Below are experts of layer 8 (counted from 0) of a mixture-of-experts language model. Rows are named router (the router's row for the expert), up (a neuron's input weights, with its number), down (a neuron's output weights, with its number) and show model dimensions 0-255. Each number is 128 + 24 x the weight over its row's rms, rounded and kept within 0 to 255.
Before each expert's rows: "gets" lists some tokens that make up at least twice as much of what it gets as of all text. This comes from a sample of Wikipedia text that the model never trained on. Tokens count by the router's weight.

# expert 146
gets: "m", " ", "w", "'", "lin", "mp"
router [128 138 174 154 153  97 148 127 119 106 114 116 176 130 133 120 121 133 135 158 137 115 118 185 128 149 141 123 170 109 162 156 130 144 115 101 154 136 137 152 115 152 128 139 154 145 120  93 104 154  99 110  96 144 158 155 127  92 136 142 143 153 126 103 154 114 120  85 165  98 142 134 150 112 148 138 108 159 147 128 118  93 170 120 160 135 139 157 141 130 133 108 166 118 136 127 118 102 172 118  83 118 153 104 154 105 134 114 136 118 107 128 103 130 123 141  98 149 117 122 173 129 127 173 121 145  98 148 159 127 129  79 132 129 134 142 112 107 106 165 138  97  81 103 122 120 102 159 167 144 124  97 138 152 120 145 109 135 137 140 116 103  98 100 129  93 157 136  78 109 148 112 125 160 131 114 110 144 167 198 123 117 134 140 103 180 154 100 100 129 139 136 152 104 164 135 158 154  91 125 112 129 113 106 126 119 113 173 110 145 123 174 152 127  99 144  91 120  78  88  78 108  80  92 138 158 146 123  82  95 104 147 155 130 113 130 148 126 116 138  79 123 155 118 127 103 108 169 114 132 170  76  97 115 112  90]
up0 [153 137 138 111 115 152 103 139 133 152 152 134 133 133 152 125 163 163 107  73 140 112 133 148 125 130 139 106 124 102 100 128 149 102 121 142 142 149 126 118 139 170  93 109 140 145 133 123  71 134 125 120 122 104  91 132 119  96 124 108 144 109 123 161  75 147 120 157 129 138  93  99 131 118 140 123 154 128 106 156 154 178 183  56 132 111 114 147 128 127 114 132 156 171 111 112 169 121 117 153 147  78 120 141  97 125 133 114 137 153 142  56  88 104 109 139 162 100 165  84 112 152 131 120 156 132 142  77 135 156  92 113 139 106 115 145 137 124 113 102 156 108 135 117 142 116 128 147 169 160 129 113 114 111 161 151 122 159 143 170 121  98 100 137 153 155  89 137  99  80 126 135 173 116 117 141 168 118 100 111  82 130 174 121 134 125 127 122 141 174 145 128 148 120  82 167 158 159 108 117 129 137 162 121 132 120 184 118 131 153 132 104 134  91 105  83 122 133 138  95 108 159 125 140 132 120 104 133 155 112  84  84 115 164 106 136 165 148 118 136 174 138 128 119 134 134 113 143 121 117  92 110 139 163 134  97]
down0 [122 139 132  85 146 109 123 129 106 157 131 119 128 157 145 175  88 165  71  97 118 117 113 135 107 131 106  93 130 124 129 132 132 114 129  27 101 139 149 123 165  96 101 125 110 119 117 137  97 133 166 142 143 145 156 143 144 149 129 118 116 171 129  74 139 103 157 111 146 118  71 105 135 140 100 154 114 147 176 168 103 113 143 110 138 144  88  98  96 122  90 128 172 133 130 123 143 139 135 123 137 143 130 107 116  84 129 137 104 114 144 153 149  92 171 140 126 143  76 135 130  75 130 143 138 134  93 119 104 152 130 135 125 127 173 134 146 106 119 158 127 125 141 167  63 160 120 119  73 127 142 160 141 110 135 139 151  82 146 117 165 146 117 154 127 122  90  98 133 161 117 134 135 129 147 120 151 149 159 163 128 168 123 122 146 156 134 108 129 107 157 117 154 113 143 105 142  85  99 135 106 111 126  90 109 122 181 161 134 156 153 145 137 179 125 147 121 119 140 133 128 125 147 135 139 128 105 156  97 103 119 179 135 130 116  85 101 137 159 149 103 145 134 117  98 169 130 108 138 104 108 130 100 148 134 123]

# expert 145
gets: " B", " W", " G", " La", " S", " C"
router [157 121 170 136 161  81 147 110 162 113 157 116 165 152 125 112 146 135 135 143 177 128  99 154 145 167  96 131 139 148 129 127 157 135 110 110 144 101 140 127 120 106  98 142 120 126 142  90 121 151 118  97 112 107 120 178  98  98 141 137 153 177 103 127 141 105  99 100 119 157 121 107 112 147 160 138  97 138 156 130 139 104 168 127 149 111 123 136 143 149 100  80 150 102 137 136  93 113 125 126  80 123 126 110 167 120 152 102 131 102 113 103 130 138 120 127 101 133 152 108  89  83 111 189 125 150 104 116 139 102 164 127 129 138 130 120 119 122 116 173 124 134  96 115 124 113 129 164 134 157 149 104 167 145 143 155  90 111 117 129 114 124 147 121 132 118 173 108 151 115 123 107 138 168 153  83  91 151 146 135 113 169 162 123 100 156 137 117 142 107 119 150 114 105 162 129 139 135 117  92 119 145 120 161 101 103 124 184  86 118  48 173 155 166 102 168 117  81 113  90 132 108  89  77 141 130 128 133 128 135 118 155 152 119 126 118 194 143  84 136 116 143 156 113 130  92 104 136 111 118 128 130  98 124 108 134]
up0 [137 148 141 153 141 100 140 114  91 144  98 205 146 155 123 145 119 129 115 117 147 131 122 128 107  74 134 106 134 143 114 106 119 117 131 198 130 126 116 141 134 103 113 123  98  71 158 113 139 142 145 151 170 139 110 109 115 119 153  80 154 130 122 123 133 107  97 149 111 185 151 108 130  98 102 106 171 124 139 100 100 141  99 138  95 131 124 179 126 124 164  88  76 124 151 111 135 125 156 164 171 151 145 125  91 130 138 121 109 112 136 119 135 146 127 177 117 108 125 126 117 134 178 147 127 143 141 125 111 145 114 124 122 124 114 101 118 131 152  80 137 105  94 158 103 104 138 131 115 124 140 104 160 134 151 110 126 130 158 140 134 103 107 127 121 124 113 150 170 125  90 150  94 138 117 150 143 149  94  72 110 156 141 202 180 101 118 126 143 132 145 125 113 111 149 133 144 144 142 133 149 129 137 120 117 135 177 149 122 146 121 126  78  81 172 139 167 103 122 141 112 124 132 133 158  87 151 137 128 103 132 111 132 138 106  95 102  55 141 104 132  86 134 146 139 106  97 118 154 129 158 111 152 117 142 182]
down0 [128 163  99 117 131 107 151 112 107 112 145 169 134 129 166 133 166 144 120 123 112 127 170 112 156 103 142 171  97 121 139 120  96  96  53  89 174 128 126 132 164  95 105 114 110  83 112 137 173 110  77 140 113 167 112 151 124 134 135 100 147 149 124 114  57 148 101 105 100 131 136 102 111 129  82 154 141 123 145 169 106 121  93 112 108  94 138 156 119 139 108 149 143 169 125 122 106 121 123 164 151 110 171 123 135 110 185 123 110 127 119  98 121  97 103 120 130 138 171 137 128 102 172 113 115 108 138 164 131 160 127 145 134  89 128 158 139 103 130  66 112 156  97  95 163 146 114  73 112 125 102 148 127 138 120 140 137 171 110 126 135 135 100 146 107 137 163 124  92 121 124 145 147 138 169 165 132 102 120 156  75 115 177 154 104 118 108 173  90 168 106 146  95 123 119 138 167 125 113 133 131 120 105 117 137 126 144 116 120 117 154 144 144 116 120 138 139 122  93 121 120 124 188 118 152 127 143 146 173 156 133 116 126 125 174 112 103 155 103 141 116 124 125 126 124 157 136 132 124 136 145 107 138 143 155 132]

# expert 173
gets: " for", "ri", "ur", " |", " in", "ner"
router [146 118 112 117 135 152  94  96  99 122  73  85 114 109 155 102  98 119 117 132 155 123 126 100 145 133 104 147 114 164 129 112 148 169 135 131 127 109 102 137 122 118 148 110 148 101 158 127 100 116 109 147 156 152 161 139 131 101 131 101  97 118 134 149 102 124  85 166  61 141 146  91  85 117 153 114 170 132 126  98 156 104 129 125 167 135 124  92 123 144 156 172 117 150 138 106 157 161 105 134 108 138 162 125 126 171 101 124  74 140 153  99 131 129 178 148 114 132 112 133 147 130 162  84 116 113 129 154 157  89 108 109 122 120 155 125 119 121 109 114 108 105 104  99 144 109 139 132 134 163 132 110  85 162 116 145 156 143 103 175  98  96 122 138 180 131 171 134 147 115 152 148 149 134 158 185 154 109 123 134 133 138  98 114 152  96 123 102 143 172 115 115 143 165 115 140  88 173  90 106  81 167 126 170 104 117 119 104 111 162 170 166 128 130 129 131  94 149 144 137 140 166 101 140  87 123 162 102 149 102 130 134 132 121 153 114  94 114 129  94 145  99 119 149 100 121 111 105 160 115 151 122 146 136 145 136]
up0 [155 106 128 143  95 109 136 134 142 147 129 101 120 195 117 136 112 100 151 138 154 160 105 143 124 112 132 110 113 189 119 186  99 113 106 180 105 137 171 100 125 119 163 125 123 143 151 123 119 169 140 138 119 136 150 150 125 101 101 125 110 117 146 114 106 143  96 159 129 137  85 133 136 149 129 169 120 154 171 100  92 113 103  82  88 114 154 163 179 113 146 104 168 135 105 119 125 148 171 137 143 121 149 118  97 151 117 109  94 137 156 151 140 125 117 105 114  85 135 101 147 113 122 151 129  77 105 146 132 119 149 134 163 112 133 126 110 114 125 119 128 112 102 113 115  94  80 109  81  99  45 105  92 121 146 162 133 145 130  82 109 148 132 145 129 138 119 111 124 111 137 187 137 132 121 145 146 126 179 149 136 145 123 120  44 120 161 128 120 115 153 117 119 115 154 125 110 121  94  95 110 141 139 163 130 115 126 173 134 138 139 119 145 122 135 119 138 119 148 126  87 107 121 126 112 131 100 120 133 144 100 147 149 146  81 133 132 114 172 100 140 119 173 128 168 137 158 145 148  93 109 147 135 139 167 136]
down0 [117 152 171 107 142 162 136 151 124  85 167 123 154 119 116 152 143 131 160 113  90 138 131 133 144 160  98 155  89  92 142 115  97  83 122 149 127 167 169 119 138 170 163 122 118 118 138 145 134 106 109 147 113 136 152  98  97 127 138 103 125 125 145 137 145 110 168 123 109 142 119 111 135 126 146 109 115 130  97 150  87 112 117 136 124 117 102 134 133 140 133  93 133 134 164 119 172  97 160 161 107 109 123 117 101 127 114 108 168  91 156 126 145 174 149 163 167 127 117 116 168 115 141 160 143 122  97 106 114 142 121 162 180 135 132 127 134 174 113 137 142 132 176 120 120 114 123 100 121 152 110 128 103 139 137  80 131 135 141 139 149 121 135 177 141 144  88 164 137 123 137 133 150  89  75 100 133 125 108 139  97 118 105 117  83 103 135 100 116 109 113 135 107 141 135 117 144 121 177 127 103 119 159 139 137 163 107  84  83 147  85 132  95 137 108 146 145  71 162 130 105 130 146 219 139 105 167 108 126 122 134  90 113 130 162 114 103 106 119 156 114 124 104  96 136 119 126 144 129 156 102 103 168 109 165  79]

# expert 165
gets: "s", "er", "se", "ar", "h", "w"
router [135 135 175  96 138  84 154 124 139 150 129 110 141 141 158 110 144 138 144 162 116  86  96 143 137 166 107  96 126 135 110 136 129 112 111 100 143 146 142 113 145 143 142 120 124 164 139 104  99 159 125 134 104 136 130 190 136 109 146 153 108 139 140 138 135 127 113  83 146 126 155 135 127 132 170 113  98 125 161 133 131 123 182 140 150 154  96 118 148 130 128  95 138  99 141 149  99 111 153 134  94 109 103 143 163 107 110 104 145 154 142 119 140 119 146  85 150 148  97 138 107 115 102 127 129  95 132 117 152 106 105  94 102 139 115 140 151 133 143 152 108 132 118 148 104 123  79 146 147 120 108 126 153 169 103 158 104 139 112 202  97 133  96 108 100 112 161 139 140  86 145 108 162 122 127  97  96 154 164 140 145 141 168  86  95 132 128 192 124 119 144 159 140 116 127 111 153 167 146 118 175 134 125 148 126  74 146 145  83 132 125 117 158  94  83 163 104 147  83 132  88 154 112  65 123 128 130 138  87 129  98 122 141 152 110 140 169 118 117 139  66 134 136 166 138 111 121 147 123 141 144  86 115 123 152  92]
up0 [127 147 134 103 113 117 108 174 130 124  98 130 119 156  93 139 126 147 154 109 123 114 131 141 130 119 133 129 104 102 186 114 174  92 119 129 123 107 118 121 200 171 131 139 134 120 162 127 127 134 132 118 133 137  95 156 174 103 103 148 118  84 106 141 103 110  91 144 125 102 119 119 127 146 123 119 102 179 133 166 107 139 121 143 103 119 120 120 143 146 151 157 125 125 135  81 142 146 138  85 127 132 134 107 127 122 110 106 123 113 181 147 150 123 171 142  72 107 154  87 134  91 148 145 195 107 125 121  96 151 110 120 133  99 109 118 137 128 103 129 147 118 154 132 155 110 124 104 113 141 142  72 160 100 140 133 142 152 161 133 132  99  85 118  87 188 132 116 114 125 155 152 105 131 140 185 140 104 127 127  93 160 137 121 123  82 107 143  93 145 159 116  84 117 127 147 149 152 126 139 154 157 153 153 177 105  97 101 141 143 143 119 118 146  99 125 120 147 124 125 123 168 107 103 167  62 113 120 109 144 117 132  68 121 104 129 138 158 132 130 133 100 140 139 150 147 190 149 125 102 126 119 149 138 180 138]
down0 [133  64 154 113 139 156 161 103 121 142 129  75 152 105 148 119 141 105 145 119 122 147 140 120 161 135 138 135 149  79  93 124 117 134 133 162 142 141 120 147 143 127  88 123  53 113 149 118 134 152 135 129 164 111 154 150 139 146 200 140 171 149 126 181 104 196 118 139 124 135 154 123 132 128 126 111  83  95 121 115 127  87 126 103 152 116 126 123 141 119 152 123 111 108 108 109  91  84 153 135 116 121 127 165 131 137 152 122 145 151 158  76 145 108 136 112 110 126 141 102 102 117 103 147 144 131  96 111 161  84 116 126  85 143 118 118 127 153 115 108 108 166 192 159 108 130 127 127 155 153 142  83 153 122 154 150 120 109 147 136 114  82 156 154  85 146 132 170 127 127 111 123 141 160 119 143 110  97 117 123 119 117 120 176 122 128  84  94 127 114 151 148 119 128 134 148 117 121 132 146 119 138 105 120 110 163 126 161 127 123 101  97 140 133 117 109  93 109 128 147 115 157 137 119 103 134  95 123 148  88  46 154 118 148 142 120 141 149 139 110 173 138  99 175 173 123 112 168 107 149 164 130 123 120 135 133]